{
  "norm_place": "pre",
  "qk_norm": false,
  "init": "normal",
  "init_std_o": 0.0,
  "optimizer": "adamw",
  "lr": 0.00283,
  "lr_head": 0.00958,
  "warmup_steps": 452,
  "seq_len": 256,
  "dataset": "wikipedia_en"
}
Below are experts of layer 16 (counted from 0) of a mixture-of-experts language model. Rows are named router (the router's row for the expert), down (a neuron's output weights, with its number) and show model dimensions 0-127. Each number is 128 + 32 x the weight over its row's rms, rounded and kept within 0 to 255. Numbers have three digits each.
After each expert's rows: a language model's description of what the expert responds to. This comes from a sample of Wikipedia text that the model never trained on.

# expert 40
router:166121126108140070168099094118156082121175117112138122175128176170133112156123108128079129118129132176144102140129116086106171106052125109134091155153111088038160108107159101172152123104181164119144130089062112094122066109133133108171141122164133145137171108151122133108145101137152169118108123076121185066086124185080120155146072154142121169047142189068114117132131152170123190124150
down1:108134129151065131138136100145072111189105127121154114130077127128130104124093148181139145156137156111112147139136128117166061158050147120131063069188135127207130160105126166187140141087122107163150149094161181101162052099213162165073079143105170110116095097093095136086130087103196138139122139139142150125174144186091162106132121143156142155138150144088124094113113119101111093136124
down2:075138090081155117161196122132112106155071136132123151096154098157103125154159152151142109137169156132108104102142113149132092159180127130130135167077177121090166146131107114131118123108112048146136063135129125072090131080136222105150150162066108139148142170147185090135104154165153124144122190070122112114181100144104087048111126094122108133137096107050161160177140150118154106172156
down3:135122150154076047101177087117079135148164116131067174105160203145113159133112113149072158167090058133164152137104132148174140135149129086145148111100106117141142095109128199086160112165156168123108171087165131111142100140118077101114124089181105114173110104133109159113116161126107155060106122146100090065146174123082145118142113125132077123137133103166118165102139224172147160165112
down4:186111145087098144168132119142119113135131060227139119146059135118107121127135120116067195169088058123205107177120094137097186128153136083103060127146122046121159157142143163181101159156137166138117138136105175141101117127149067159145092168118113108147148075105116139154128115172124112084176110133201135120091136139109133117125115154135090160083145127124063143115147139100146155138124
down5:138161142102137079118121137135091139135156155100196159115068167151069147146060179140120050184081083164093070160125132147100125109130184113105187097089144162136075115135141150081161094158124154115212166191129070116155116130094085095133132147126152080132158131123111092124119140156072172123128075156098082089097171120126145111164139120166102166145104118123140091156132147134111156146173
down6:115171132097180121136081154111095115053156160120159116114148107123125120164168143133144083059130094109053113130132182148112083126136149141145191113093182139168142138138141103132128112133120073136160152145109144138060124096136142077140068178133145125119148126080121108224102193191134170120092118109119056137101141107102156186124079098097142142131111097135100158213114167099133121151106
down7:170133166153133123188138126150095138148122114132125150079110152139164129114096102179154113094090092185138127155085139217162104130089066078148112112136130110166113082064169136107158140184141103201141102138179118134085126112203088119112085141103143118140163093100190112124083121130121107137145131127138188110133160124088190130140095133028082117130123089137086161132063137166121120136123
Line ends, colons and name endings in infobox, taxobox and table rows, such as Animalia, Insecta, Chinese:, and row-ending pipes.

# expert 0
router:162132145151195149130161107144108156128157080162167101152163140194156128159148091100149117084092122157158080136108117078109131108128151081101111151183191093095158133051102146142140135108125123144107112098157103169116097198121117099146163158098056105132169142147125134177084101197134118070143135057106086186115151126144070207147125183132120121071169125136103130109142109153120132151152
down0:168129162086180103156146137153123136148114116109145119114178131111123165133063141188128136148107114106096111078093129153156106099113117105093115047098138143117153116158143181119121082157121130118182163148204173185137177122069080187104127099144146116108086088116118128110095063073127130147178135107192125170158153129111107081085152192150150074113149111172101138146049097102115145092114
down1:123140106155157144176177154139117166114172167166118120141092073137171119073162146192152127094101148146110117115114142148105045107140151147128176126107156135169131084105135122137171135116099117160091134122129169144134181110129169180147106156136090068130146107138154146148109095099163092155065082042183062064117127103109140122162120160156089110123115101011106123123127133142079142120157
down2:100141113126121067164166074082117083089116134072122197123125164116140111156164084169062115158117146114079170124113110167083173106131123157142127119121131128123112149123095121108142155144146123186134131181130133120117149184139088024116143120111110127114119107110143044104165112135131129189227119123176122209140118123164093163187140142122127134090116132147158200119121086124084109106125
down3:129129104182155148105173119166087111147101108128130150158134097079138229130124099179137083111137101113130083097157143118135061157135113079156133176082128087172128124155155113135189141147142098131165116149084157094073156130125120134073117195165129095117175168191084152136128046104132081145144085098130158115105135141107137095198132151142114175069146074154106090128107141107113156132176
down4:126096077088105112122149159175143100104120123175118075104109067131115171167128134185103096139110111155207095138131100103121059143124123113180174145093120147167158147123046094121146211134127119154141161105138113182161172125108123140146152166104169133130140071178120107123135101083133109142095125163158131188112179088097184137170113133065052179134097098120083146112107131088140121139153
down5:133182101150101116083116160138098116108096150128156107182138164071146163118130151143145129137184076111165158142093135134137091200168101084076132138096083112120086154155202089149155188167147086155156108145138160160062111113115079157170158151100123163135125121130124089082107099189103168168183124115133136131096166044093127103121167133111095193166128129112120097136059110126133097095145
down6:116131102109097158112131112142147072129163186118094097120178113131104182161110142196103096101123101086125100156168107136144121142139077094128123112094116149161145142113072124054158164094110096158116095082091117147199093142154133149103122104086128149111133102185137084109123131136204134139160114139129181128092182114149171200119159136133112178137177098100144070057133117222144096147159
Determiners opening a noun phrase, mostly after prepositions or verbs, such as a, the, an, its, their, each.

# expert 6
router:142127089178106170125165092126128162130138156143083170084101108162134102154110109072102138119129136165188150139143086131123164125111149098087131118143123146157171132142102125155109154136140160091106172123108135146144117146100117102082153147193082122117086181072111175104145053144119170039093123106108133059151157133149108150133044092109166197082148087172097132126112115170099100162207
down0:152044120122138135126121157175142136139144179079088128101128113077126141134116165096142153045104128134100176144149141086148118128149175101117132111181077130149104156141125134168102136144172160079073223128107108143151109170138123094097132173161089114117089105106126194179154136030135153125087147143101113098154112149099134187083139180115123090116188108137100144147164093115192121108140
down1:096149120133154183157162110173168135124142111105175120122150117173082121084119120075121191119115147139105174128128085152143004153183095170101144101108102102089199105144121142073124102107091155137150117173084109138170180114107127119112148128162128096115126194141176118101080111125123107135149157144122196098095117148149162195114102121109106117137125119132083116073133085148075075130187
down2:123159088119129105131137141123107147059162158168141152122070174224121175107118090136119143125150142144197171179155118160087164108124156109113164138130111154171103117139172155145149144100177136096092100142176125115109141075190120097122090089106105153129107133143135086099066101117117137085155184146129175119081176068164136133096081112128178118166159137111095146062167097082102100066111
down3:111154119165147144142104096131135155132147142114165076108143127139157140087104066081133135185128110154101143079073187127079082110120141160149110128097111085116182126134126130077144101155187140174109145139181102120122132096093107128124147069148080114082122127082171133193210158141144094142151145117132157131036123149134118143127137149108174085117079161118174140169111173125172164110029
down4:132073074144127082125093116124148170119196133165150078116144103093119065144127131127102095151114120129158181149181131117146126136141147195137137075139098167187088128123161122083099100112143089121100143133208152123093092104144144136115114107103148118159098063125154124077113104049153148147083213141061111089157183137051127126119151133145181110119120143184140131160119154150162121123181
down5:077141126109112173112080111148132109115125117089097133112171112184195137148166103092065092155150124116119130161132108176083182110116107123191101110127084161164119147075156158095113128121156134187129115123165098140140133180099081100148130133105162159154099102085190098114134062151150089095142208173121169150162110122047150089137135141084141103118119108088159198087137160089134132181113
down6:148075105111127159114090154195155136125122120152087129124113104206192140130132115126107142126094105133126092088093156152127121193108176178125024187124183127093125105081133118115164163110146142196161131084113090145168157140125121169092124156074064083143119206153125142147105135109132129140169116117208158118133122104099120146069123073110124092107149163163127159105127103083125163115111
Nouns and adjectives naming a person's role, job or nationality, such as director, politician, American, enemy, often after a or as.

# expert 53
router:115140150155186099175074078123160073092135160139147105119093133079176068199129133090180161142142128109164096172129097126142161104170107054152116161155110147076159112156133130150106127120119163084156120141088149108110069153144126103113106140170154152154139155129154149160114122205151173103085147066102080064098177153099080164144117164155105083136134148103115105081085137092141162164111
down0:113139121144174179134142090129144071100151153181088124157116170144098122094068116099104149136079159120038141163121101141141088106120109128123129030186133173108135113122082152100100126114153125132165169056132121192164143089095174148085153079137150121132144115161109125174048174132169133134186144209160145117116114129138151144082156111133109125122121112113114110147188161145090082153132
down1:078130187119125155141166069058102101154142119148182108088140144050109141084179098089120122169112125137155104133173162166120125147136134176168142148190093070100100178183110084128054131167179156135091129173089183133111111127085147146147084135109120147130090129128127120069074116166157087102144124125075096120156100112130116142147161197113172163141170154160122115120095136107096169111128
down2:115124158154129090125075132086164114162144161111150105077173111213123172115141126093124112102144157145104105161106120151162136127067145160086156076155090167187112115101178150114104117106138148151101129115112151126083047066177138159079084132078129136148095124110162176155186126136133150143134168144072163106128091161106124136098059115116144161130127150069204097159125188146115067140143
down3:138176116140111107142120087150145099165111063130175153118043156115151217176155140136114091145145090105138163118171080146156199126116114162096134085168086115150123171147132108156110113125125094078117136145122064132070113160206137125169110060135133099133099164134055076079128075131103146185138151137122104147129166160169098119128145153151122161140078108156100121110137132159178119179112
down4:106070099171105101148064113164137138133178146095097073104176149152079136034126153183093192091155121116120166129144116098175123127099116146138148155073165103106133154115096119153149124126085103100118103131155147127066113126142135144118130137109091108182084151159131186060157134125170124107151121124046128162153157170171095114153140089208121131140103130126140089126212095112181120116137
down5:092083093119098157116116108161145129146113084175119175099126117140179138149142094128156162102088153131162119117095088126137132152100140129124108113105209140173100127137126108178144170145151117141107123159096090165148154124167111112174116102120073149125129171166153162117123114140182137112162112073120165188155098071115142186136189193109145179107098096059123101082081114075022165147090
down6:142124117161157103108150101124139083081111145136088177192168127034111075120123136100147170091135157172140173126118108135123127157099104197171159116161178110133034087099143130067165121154101139111166124096122157124088155114063099189082165148148151112112125061120164091139152105163153090102103109145087073164180153133127102115156107091126184105110085147126144118127152141141178125149132
Mid-word pieces of foreign proper names and taxon names, such as Char|ler|oi, Es|port|e, Lank|an, including accented letters ñ and ç.

# expert 22
router:206110154147150116166150115130094149107157137154152099112094152143133081165113133073099117101091125154176115125077096141124153112159123051155118134175137170124213144172085081142118221119057124091115115104136124121182125110151100151170139187152080105123137154099093128129143148140137170050101102101098050101152164080124133178116148153112122181100095149111106119132123108098133111143183
down1:088138166134174101163126094118138083152127140134118158140148111108119118087092150112207137140088109107183071073136102114114159162133080077183088141151086068100159138124108131127130121138084141125168117091134088118171137094139165126095139195178118117152109135121113152151131158128164105163094126093161115069165211116131051134073185181098101157194099158137115130078104144150091171166125
down2:152153112115146122172120161137072150141137199123149090116145116124122089101133106182163121166136157141105054078114170086126134109162075095115097207146139059117127202135130158099219146157090150146113125108146109129159067152141116160077137133122139100109122077120160152121110126124124117164127127088101113147167146168160098046137145092059153161123137117108141127047081150146174131098097
down3:117146194117103099136139132126129178171165118126083162112188131131120191155144209139143135128128120101120154101112130123111139109161104163129099088145144143109134101098088164124075145140142142058183144106168148156129164102161237082078098139161136141099127092098143160100102186077096068160081137110122096117123067151118096122073072146192106093197121114108157112111104154131141146138106
down4:151165187155045124104101184130117177106161159044132122123111140108113116119099156144119105118121108136146067111154130128154058129154151052096149146131071108138101134132151100048139114143137124204120152145163125120092178156109163106142109158193127099109163131128111118127123107090123107171188163144182041124118077135152125140133145126109112072147174136123166136093074145149179095119093
down5:130129125111191134090153147159113152139106117150137084118141115105118136142064108152120086112163135175116152153132160040143133109118171124061057154156134113110151141110159154162120161185103167125139114072146172098085117131104104109127097155092123146120147173121124067106198117188154041170193162102129082157156118130102134117182113149127117135169122153141128208081137117161125065092084
down6:149170204138144187160105121133131165080118112100113122143137060103114158158096120144083158126118206161113155097127123114131102097174159121141123067163168150161093148117108158098067129111156161091132126113109141144110104143112224088155158085146114126103092150113126088137119093127192115083066035156149133102103159168176140089116072149186155096113128126125151165115106068116137134098122
down7:170089144104126092053113126105087116126128132158145102106160132142173138117171096174181096151107127142131107123129218127073104118162135079111094126137140157130170090128160115171154106110116155111130155141129157161115205115128135116123098103137104148134113140140139187050139169107086179132140130128126091070175138143090152117097130074148149200189131071068114142077160176061138137154066
Suffix pieces and second elements that complete a word, such as -ation, -ment, -year, forear-m, resurrection, chat room.

# expert 27
router:173133134118070130157082073079140175127143105150147151153169131117114057098152166093098190100110064127119103139148148075176137098108095133115126177160107096089132168113151087191077182070150161165127104137165145148139126107129097076112197148142135087179173122134099160156086137211153157104123147043090144110117152129107094164119151162143149127106137148110123110073148095117111137103130
down5:146103091126139100087112132138139159079086104103190184136101149086071157078152116140125102114121125131127138116108146133154160156141176149160123189078137099070129144141092184097152081124121140198156131187147169167081116118124152131157079199101123149074096175111084151073180127143135099137103125137177136147121150112087091142118124156141151144109120089070130072136164127217120056123153
down6:138165097100108108114147150084147124108091090105142175134116087148067113093210132102143108136115100187088185101135125116166079125089169108103094151120121130135167123208110065088117189101125192101082164107142129199105132129152082133119173084089172130119099182143114137106139152128126160142137178089138151106106123132126071133119160111127170133140194094080165144127084166188099103092157
down7:180158079082136144150117161162065114155168109108076095146076097108077116082131180153162114109147101170165141119153104095099163109141113131120143129123069141149162050155143110145121117115171104116138163169104124099112136144115150097186170094140143215113133176100094120065169151094126110131113049138165142166094126144130166121170104110150123191122124083160070134128143172112131189076156
down8:111099132115133130107093090151132082143087133112114167117146109105151115110116102129173131207095166172217108058169089130158171144162149090121089146133189151127108052125146047094136119161167141097147152097134152186135152096107100130107192120106151116133087068121119116099144062121066072129132207127151139121183115144130140084142155140121155164149103145111109122203113117148118129145136
down9:118143134091110116143139148113080154135099118087134142133117136055130177106136096144153069146151120200151088067148155123145058130123127204107096098077105151078161079162106068135139100173169049133161194064180136120117114095114107144159159104133174141125063137096105171182115111131156160139154144137129149175132145124099098132095121182082128139125156138128131163113093117185158166087147
down10:096134121076068078090154106128048113157163091074135159114065170113102106144148102161127156184201118157132071098190162085166154098122110169114114123115090121103149092157141093134113147141148117130145174119158217126125134138128126135123195099170188109150110138086129130120118186106108168150131133153109203150121095151078122125091095127120148148103147099127085134111116103171112146088202
down11:155131065117081131096140189125113100152166129122084126070085120110138106126121136143151144131136164186136155163161188153153093180136139158128082162168092139142071096168104115087159170079112117010112150136105140138121139169092143118190145123153177085111137131105177101121100161123092205123166094139166149117124117098121106169098130108137153096130136057090138097128078109160117152121190
Line breaks, list hyphens and table pipes opening new lines in infoboxes, taxon lists and tables, e.g. - Born:, - Founded:.

# expert 32
router:153105109093115097167127103103133129166172070177138085134173134109138052101139104132167167124122076084153109166098152147144183122114127125154053140175157150095135178118149157169151167075142132138129069120173209111129141105137118150127182211124097110127178124137133189134059077130158135117114078101087141140060101127100106156129085109134171137107106159133110098103087093100146167115127
down0:117172149105098075112097179148146165105142194156068147095171159145110082088170132154106102134107100109100192078148070126138166116165117098111155130132167072105158067156104130122066115138135114098146186123161122120147180107132106129084094075128174182065119128143122133130137125188136132097159158165090143169140098078155120092168124153175154139144140118147101196155150073063117104127102
down1:121119152110180125090132127115180072117063055139129141181109127114105163126094123134142187086197109096121124163156094104151117126122167143147149140077063091081159153167111098124167063146085146177144146135140105148124159164123161124077126090106154107205137133182081116068154134070131111101075138126097144148148157130159116075135107146107150151097100108148172152126126184080148141198152
down2:131113169121126109122120129142128098206136149155170107189131108112142112140069067092163158138090112074065174114106091145113092115116123168143043079142102085156059120119105185115158100121110135124143151138129127111086200080135107065116108165110136163112121175102166148130118152161189139125081140137150137204050122122173120150160192116126135157130132171182129098140103136094145144126107
down3:145126183164122106139094137114188152146185155129128093142164099118157127080128099107146142134109159014133143172163106121162171148160113146162060064146132169149127118138067142090110088120039109149149138146156124090115105087139109117111144141110073181113160143081113117110065123152152199120110103170147157124085107083157171127128158102134084191130162124115107118151114118126143154174066
down4:129137115032112152131101189087113132119143115147175105122151096129190088116091152182185086162100176159161173117095095086132116123143057150141170160155120131160127164123190111110127124143119129164106109056057143177157117123075135116195067146193125126114092144107077118126127116097093146146141163139155155157136164118093127138109118116124108126109108075134130111097127116096147150045186
down5:140101114114125133116175159120165127104114135133146136129107069139149091122094154153131118135140073127123095073169109100132175059110155102108112164104135091099108156152122046232153156081115092116148111117113154069137135129152105156181143127116177159078144131117141167185146114220122104108144133104126125102159100115165155115194160106127108108153135227104107185154148068099112098146161
down6:050147100111109170084122124104085072166126135195145126132136113127161113091112147142156065154181186117120125074162221166164097085141112122088114155147126141100167114083114073137145093176138199150099154145127149131124151105143126136153099140115088103167113121122157128084131118137141151212112151117147172172158144116103085098145145212101096135095145124088096128096129090160098078081115
Commas, hyphens, colons and line breaks in lists and tables, number separators like 2,000, plus le/Le in Least Concern, lease.

# expert 25
router:124125127129130154093127047086135132109194092115175156134082104179084099199115122136153124131148099113155111116090133143165148113123082100079107127096155181150164115130072106155131148103111169089102111098142168151179073168078138098114206136148075080192149163062150107184118149174135131060138148150161138087082112170078129127107080158125121104134150155129120108139122113113142105131190
down0:148117145114099124126116098169133128136156125096181138123083067158090158152159138105085090122111098069189075173125172176145145136129120083115126133092151154122147137139099132144159150116145140187100127098064139130205118146090129105106148190118107128107101198143135116098116142083116129097132167157153058163126089081123165148184078162133136158105141102083060128165134156129126060175212
down1:146142090126120155147195118153169117129128118142101108161160132167141157081165153133139109073070164145122114102093097220142094120124168111176136113109143114151091145099158058144090070153134134114175135131124131174141075124132173102141094160134108177206156084150150111151116119090071184091140080170119117128071084125120102143121166181077104155154144127108133035146088139123081130150135
down2:120115107121096130151093101154116044104127095096117091220060110195104156072119126104132098101146121129121149151060186185126100107121182129114101113112129149145042146087141081127150141157172115092117148172087130207175104152105149110178148131139168175149192115114104171191153109131134114095111127162102141109127133151147153138167133116130143142126121138089121100172183101134111091078143
down3:165110123073140207069080131145051106112070144150074149122155116130109167120118187157186145112110102124092159115117081163111110166166120144113155053142161127106134133170140111177103131079053146167121135172117134083121135087114160119114165114187156119110161122131180188125117202089176151102140080188100138121132154123125146123120111109135075127079112134132132153107143080124117159183118
down4:097119107166123104105167106165180156103099109163105151150129147076105167162152128102132078112104157128084141145151142179110105127140100185102073095060145182138118152158088068073100173131150070143095102075130105136085085136142088154131185111135161149144109120097112074169132072141123119129174154142173125116080143134133136125098158119146161119078115164153151203191084123198188147122106
down5:160093122160098127156101078085101123120116139115112133064110107083132141122124122105102170100163136099086172151133156155166103165148080169155103102125138116107139117131144052150107181115096126115178174078088125196083118114132186132128117177199175130175138131133173028131081144121157094121170110101154119100091132099189121169168076133074177153148110137112097182135121160154133103102151
down6:138078116145101190125082109120117135114187096178173145131123102150153146116169096153137143117107081067167117102153116182147150109150069126089135124091164116143142103172119109159136089119161154165109103103112174107243124132092159147112177128103111057113139147101121114143150152126112151107108189206142122094102112120086140134134063183145102053121152156090099127111150167123140063161156
Capital S opening names and words (S-ella, S-aving), and adjective-like words in titles, such as social, Historic, Civil, Provincial.

# expert 38
router:159091147160096103119130086146097119159139117162106093110150129142123125188126120097067162063132112134146123173139119135156172132114136044162084135153174060129111155136108114126073118075095176082092082120171104132115092140126074173152143162165123112138120187092083141101106080244144184096145116147120139087102164148098130130090141104158132111149133175096162140061136131111130115125186
down0:109150146115130127122082118116172134078138116159181097099093118110166134081106095130181156153090122142103120198105158194090136152187100152102112097138125168129096096127104124107075149123146169123147160158190114087086121124115111144088184147149067094143116117177120088189140126128088144111082106081131122067211184108220127091128128123132131149090142126125099132084138171139118087194154
down1:113114079099142152129163167139141121190135194111103145128122130110083154141171110156122072131137163123071138146091151134143055160172169082124176133145096129148137051165136161108162097130153126196167134141132134139142140069091050174143091099104173130140115158121125102069093148086135100167133144165098131173131124062158124074107114122135165165087090132115111109200108153144109060087109
down2:118112089159175150116178127125093173113074151187107092081106089158124193179155117136158109147123172193128156179048131103157117163112111070082128143122114115142145130165147120085112125146135160075173160165129069132070106109130055190158077062122127120165152102161102128176124160100101128148137161169174088147123147100129119141100120162052115086102109136146083106134159138137121117127126
down3:138137125077075102098092107056171085136123128161113151110157084141113107118123141122116046185147146098126110171113114150151129146125134135108152145127121087114136096129097168072092148122162135163133179156131139096076147071180148096134142156122121136079175138167089124095166152076166103073091132148150158139171173075202157151118108068130123160095104079105127124122144198204116116194130
down4:151101164156059142143160139134154160103149157164124129104147114054119128138143176132141175164095096093139184106096169159121204135093123073096098191132102126167104125128087132134149182149107156123096091108161135175133048088122086146210161143213130100101117129111100121128171158142116132111078097134137062151108175101103136106080123156159139155098084101112081107173105112098129134149108
down5:083153144075112214111169103087128126154161166166132135150198084104134112122125109183147129113115120123162150079119137127188119134137110153105114142149173136104143098069143142162183122145114092119206107163058159122121087172182118079161084140117109144135140098138106135089062080082123152144153078130135140163133157094161138072138097161142137129133175062074066107140101104147076144147144
down6:077130135154114147129131151139130142139170189139173172138163081089122052132145153128111048125057100099137148133119097133151144128133085206132157115062046094128140114103123172127084109093145119149066108165136153187074107102114087148143092148114118111169081202132134193151131151166098139142127152102093133196128159132190112131119130136105161112128096128130144176077121184110117120110123
Digits and spelled-out numbers in counts, dates, chart positions and sports tables, e.g. 1,300, 68, seven, ten.

# expert 13
router:122055124144112159102084090125169130162115168122165171154103155098139088159078135153047100112136123116176126139100097133160178129151128078120090182129132153097166135164181129150130137079115126166142121112105148119130084179169102100131131163139150149119134102129211130138140094187155116081095158090113134134086085158091167142105075141180147167133120202089109101095157138141064195104178
down3:078144090119209116091165145086177092158118155186114121157215117119089147106141154137089073172124136142110156069140117099169132176122089114148151085081139102103110123106185163066152070134161082218122097132117088085156189116134079096120107090102093166136142112118101138112141162151109092123154141112146165086146136107133091135130134087079166101115130179153158138111138127132090147149170
down4:130173148122118118104118126133169099101102177122125126168108109155087119096124158193082118139168114107101164178085081089067108142100083177097154162096053153131087145188117172049143169119124099185131113069153163070118120148201084168150159149074135093130164111128136115121145180092132178161151116145110149124127111128103155160132110139182099118157136150126181104060122146090116114167124
down5:087121110158130112171090108050165114126124094149119145125140149142122116143109149117071120185107112105125149171121050121121148105157117143118101196141116146143121092086131145090112119127197195144110031146172149140165152152209078148125093140119124120103192136116124101129148125155097147131118173104154198122178182067151104134061173117128102100110099134121141141111079145081153181152093
down6:161126127111134128127177166158141102129106181134139084133130161114168112124100081106126084112148125154194197058108101099183109193110121148154144112148122089086172109161096107179134111172107077094080121125138025115091107120090140123151156153157161103160129105199123145077053125121097085155071127108145149172174140133115121091119167174119129119129112125165179128132086111149161100167089
down7:098116131053154174095146161120082127175100110159110125144165125088142113160164130143086084160111144058109114125168124171093114075162147176168123148088105086085159202097160150047129121108093127141128122112137109128068142155118069111148082142110162057126104114148169137100130068179112145172134205143155165165123097145095143123107140085147114155178118116144093133099144175141117188136154
down8:191097084164156143128077106114144092103072181078180105098198124109111117153085105154161133166163112084128104149188118131149114227093125107069156120151143110091159091118192138149142088103139099159141144141122110133086124147138135075113129106108143151114131116173130164101138166098146169168102141119133140078121164181062152152149139168159156156143104119082172095124090075119165127061096
down9:080133151122116137109104122104167148199132129152147061120134147111134178129077114147115127157081171131160140100107084147132112192119127075025156044158106141076153146135100096141127104121141092109121121101128086167045110114160104142147101073126176152086134124071117123100183120140146135178135145156162138100187180147134116116143157191183128121112062123145184180138112129125147126153125
Section-heading and infobox words and some table pipes, such as Map, Location, Coordinates, Final, History, plus due, based, according.

# expert 39
router:179174155162099123131078146068141142148129123144084090122151120152160123144115076128151137119147081093165121180127098131122142139104084058117119143133124129049123111150147159206180160098174194158138157136148104100166106123132145149151148085195060162159081147084093108180130104178176145148088082064100152092075137127120112161104085147147149120149098145165124116127100137161132164078171
down5:112091160116138099070109148115098082118151124115116172159157147154076126116108064135141138129111121183104063136098103110148087087191155095111174102172141093075111164086106081157112167124107107078119040132098146131135141125181154173125151170158172114127159133202182085093122115150152123171157130160172162157173077119143103091141139140114085151154104058146157164124141136087090101162145
down6:091120139124184164142105155111213084080132144202120138136091081135153054188153123125123184173122145088110105115145084110122143158157191121113107178099148122118120170142122060175144149132164096124105131122093126140123148067103149145159129116150152114099138155081165120131126097168178119078113131031124151111134131141134113148151090153115151097025130158095116128098106103135139090121191
down7:096107129131097129157182140099163147132140162098178064152140132153104161161130088123144151151128132071159126085093165111160110118173141165101160181117165165114090106118071140092149088121114107159119133198102109149132080075106115102128128148156124149147083152161089125099086133070132111126190136150118123162121157123168151130112170093068055134115192095170131090084204148036157121100150
down8:164076162109116157104169128120092137136151133141131123145072169133117199069151162126133125160119118109140141080151187122099193141156106134109120149134119158135139093103119167118209136100123140080105159147114122137110103084107135157108060108161120132085172117130077103138151191127108097176112099152162109148121126070106220154046181138099079133153116078156145067081157141080125151174120
down9:140144122171099117172149079162094209083180142164106129163137157108123155092090148142125176183109099135214080092164119147168075102091097153188130153192136158147102118131169120123162088136069199101111153136142127163135059124165139128105097100154118119155155172086073117166121102118100117064121116120137141087123121108147096140084088136157120063153116141086131121092150101101168159117133
down10:133126074128133144137104112127105046194130087122143116110076171121156148091146116125213141156089181136077092090104168109122142081112132112184059135179147127151097156134139160119105130055131129084078114182130122151115078120139106082143125139161126175149107177128131103129145129161119101136126098077159161145085178134170143119163138102190135108227128137089114157106092138089154090135173
down11:114089166136117108075081155102142111157134154085162199171142121074150111150067075166161132097214120098122105074122104141165141100097114126084149085179151138135189135159079123137123151136125055171152174093167086075149106143130112177134161132101137125111093128122094148096162185115128110117157103103098109146103052134165182172123096128116112113136130113198133125104172108164162097156106
Minutes of goal scorers in football match reports (Prime 67'), taxonomic suffixes like -ensis, -idae, and Slavic surname endings.

# expert 56
router:190157147169148137150100134074092134123161097163109136148115106099177002151150129170149124089116102183185126156120083107102155167120127141102088115125132117125111154120124098141110170133083090160166156137137131187126105124187128095161155138127176121139113118158174139138124091135115170157153149051179124112074188155126164139139080141088144156091110176171107042088109106130119119158146
down0:087097082078145143124160126215109148134128097133145149143107126135096122145137147090143187132146197086118145117151064068164095100134150136114188169144085091044145120107097147126162059204127112074114125158131156148119131148100160168079160115110132140118120111138147152145114174198104093152141130136128161127126115185164081070115142099124165153085094124142090155177199124085112124106136
down1:123171172113105106084132110160103168128159127167178161168084101160130092147150155142153144136152160115070146119159144118132088069126062137066110133179162132106176187128158114164155122153130129109118115105135162127183072117175128111068061126128130046126156110130145044103106138143146108081127118082144169158141136155091094134084144121139148099133209117137162137168146091057156126078136
down2:063110202149095165136148200125122104095182109081089132131124155125147179108114155134131185115053161135134133140197136169142083099131180122136182119127074180143160104120121127138092099122137132114089120096113125169139131150164102074088090109150097060073109172066168090153153095169066129133140150122126111088103148135116081083129109150178159096149170139130091159145148159130167159160132
down3:137137154107134094143086072193078137066124082141179088073143104148147124179138093125151115105106109129138085142101067122110155104142138151082147079159168154117118170125105152119058134132196156156177150089133170143073180113170137161194129151086124117116136184190165146145115159054121156116142119082132143131143108039143123130114103124161107140078155132111096123133078181116126114110151
down4:200139073116151126151161063161118130134124152150098135123136102124130166105139155103055111134136104140138099076109136084116166116135178113075164103139122093164086172097173167130173112169155105111156104150153129140051098079129103183151119149142186225134151130192093140144096194127155121121175134129157128099129130110133161172100080123155135147084094084097104095159090121122071137071107
down5:171108127103073142170123122073081125123112143112125117169137164135196112127101157163097143084113098122086158153143186146083060142163138116129132051150130153130110116071136149141125149208141158114086123121171122136086150151214103142144118162072136111099101156209130125165161124080084128085073178136153131157109106116146122114126144143086090163121155105174092169124062107171114131138075
down6:169166161158132146145118172099144139116154095162107105132121133075203141081113099214209144146152185126123164100112104115092034135143130137084153141154188131112121154192142109203090107166147143102154164070103128127136092131145131123066134134147112137142141129123127135081142116126101095125137138094107137186126139133130088130079106107088080100088075171111072134122105118142157070193110
Commas and comma combinations like ), and ", after place names, dates, years and clauses, before and, which, but.

# expert 7
router:137071184173119118105133143031142156176144132145172150137168090201148095194139107067083086052080106114147084196101113166123139126134131097165072161127160150144125086123085124146120126081098166089108178124139109136081154145160087141177107135194158138126122193119103120127102095204123145115132131127158147077147139167123154111088119149132110112112148132107159098089147123120123164117142
down0:082139089105077113174089151167136191082096099132127121120093154130097105161124114140163125107098133087096212130096138106098120146081131151095095127163172213105187130128096121123131178141118139126179147161119132146112142107057114138102125144139097093091108117163170041120124181087112129147066179129156073113206158120168168172139105081142109141160141102137139121145117101142165120189116
down1:127171106135062084183122165143146167076179169094104130183077137088130221113155120108105122074159113129090170099125148092136071125109085153112134136194172130131157162127117119132068165121063139124108127136099149139116136180095151153139126119137079095129125170189124158076142149089128104131175089108174133070139134175131094181146137089072079115170136093176115150127123105143130115170134
down2:147064086151125093153118151109097125115156131117081137137063171121057141167159123104080110174116155162112133083104148189067123158187134156184167106129101129141098088140161110108121130116127108163166113122130156116135228107099205138110146109144148118119071127163091114129153134141163086076148153126111147164157084095122137038149132143162129091150156152107161127149070192139082125090143
down3:172134143133123116176158085131108107150200080151153117134151187106127120179117101150150157179110128106119115155078157071126081142070126117100119194179148148086084119077121141138051171102143174143139076126098161149130093091101133154149170159159144123063112120174088106159124121108101151159066114154211079096138131100160151147122113125179085148106175161104145112165079098117104153131114
down4:151157095143125096181170159171126179134164140107116137099149145090112124145133126135171115113179139113115226056080116125157119150069114141115112100171197147106147179126097062162081157143097094135163128089103077116158138100097166187109101124148125109148096133083121141097118137050171118159074146133171084117144114103106124187192157116094129126134125109143123119206129107077118115141086
down5:122094140131180047139121138158048096145075117133134094127204152104108180124114158151108118083115106134163135169118096117126148129186092175170109133128121098096077093124147088142075182122135082227124156096126152146085124124127107157113122146147135125152075120164161102134118130113154083183087150120128173076112133140114123119173190129097125127075137144144130201147096180159111128192096
down6:122170146177124128163081075087104110144154130129078127092121131156170130050156130114145170073092063074128130193160143144149129111120142114137096106171120143104086142183085202135138135107144156121109082106140157122065148159148159183182127094164113092126177158076099127134186151084073156099147116089184120179116158158143117095129095136108095082155126163109151118117130116095164109086183
Standalone number tokens in table cells, dates, scores, measurements and centuries, such as 26 May, 18th century, 67.1 in.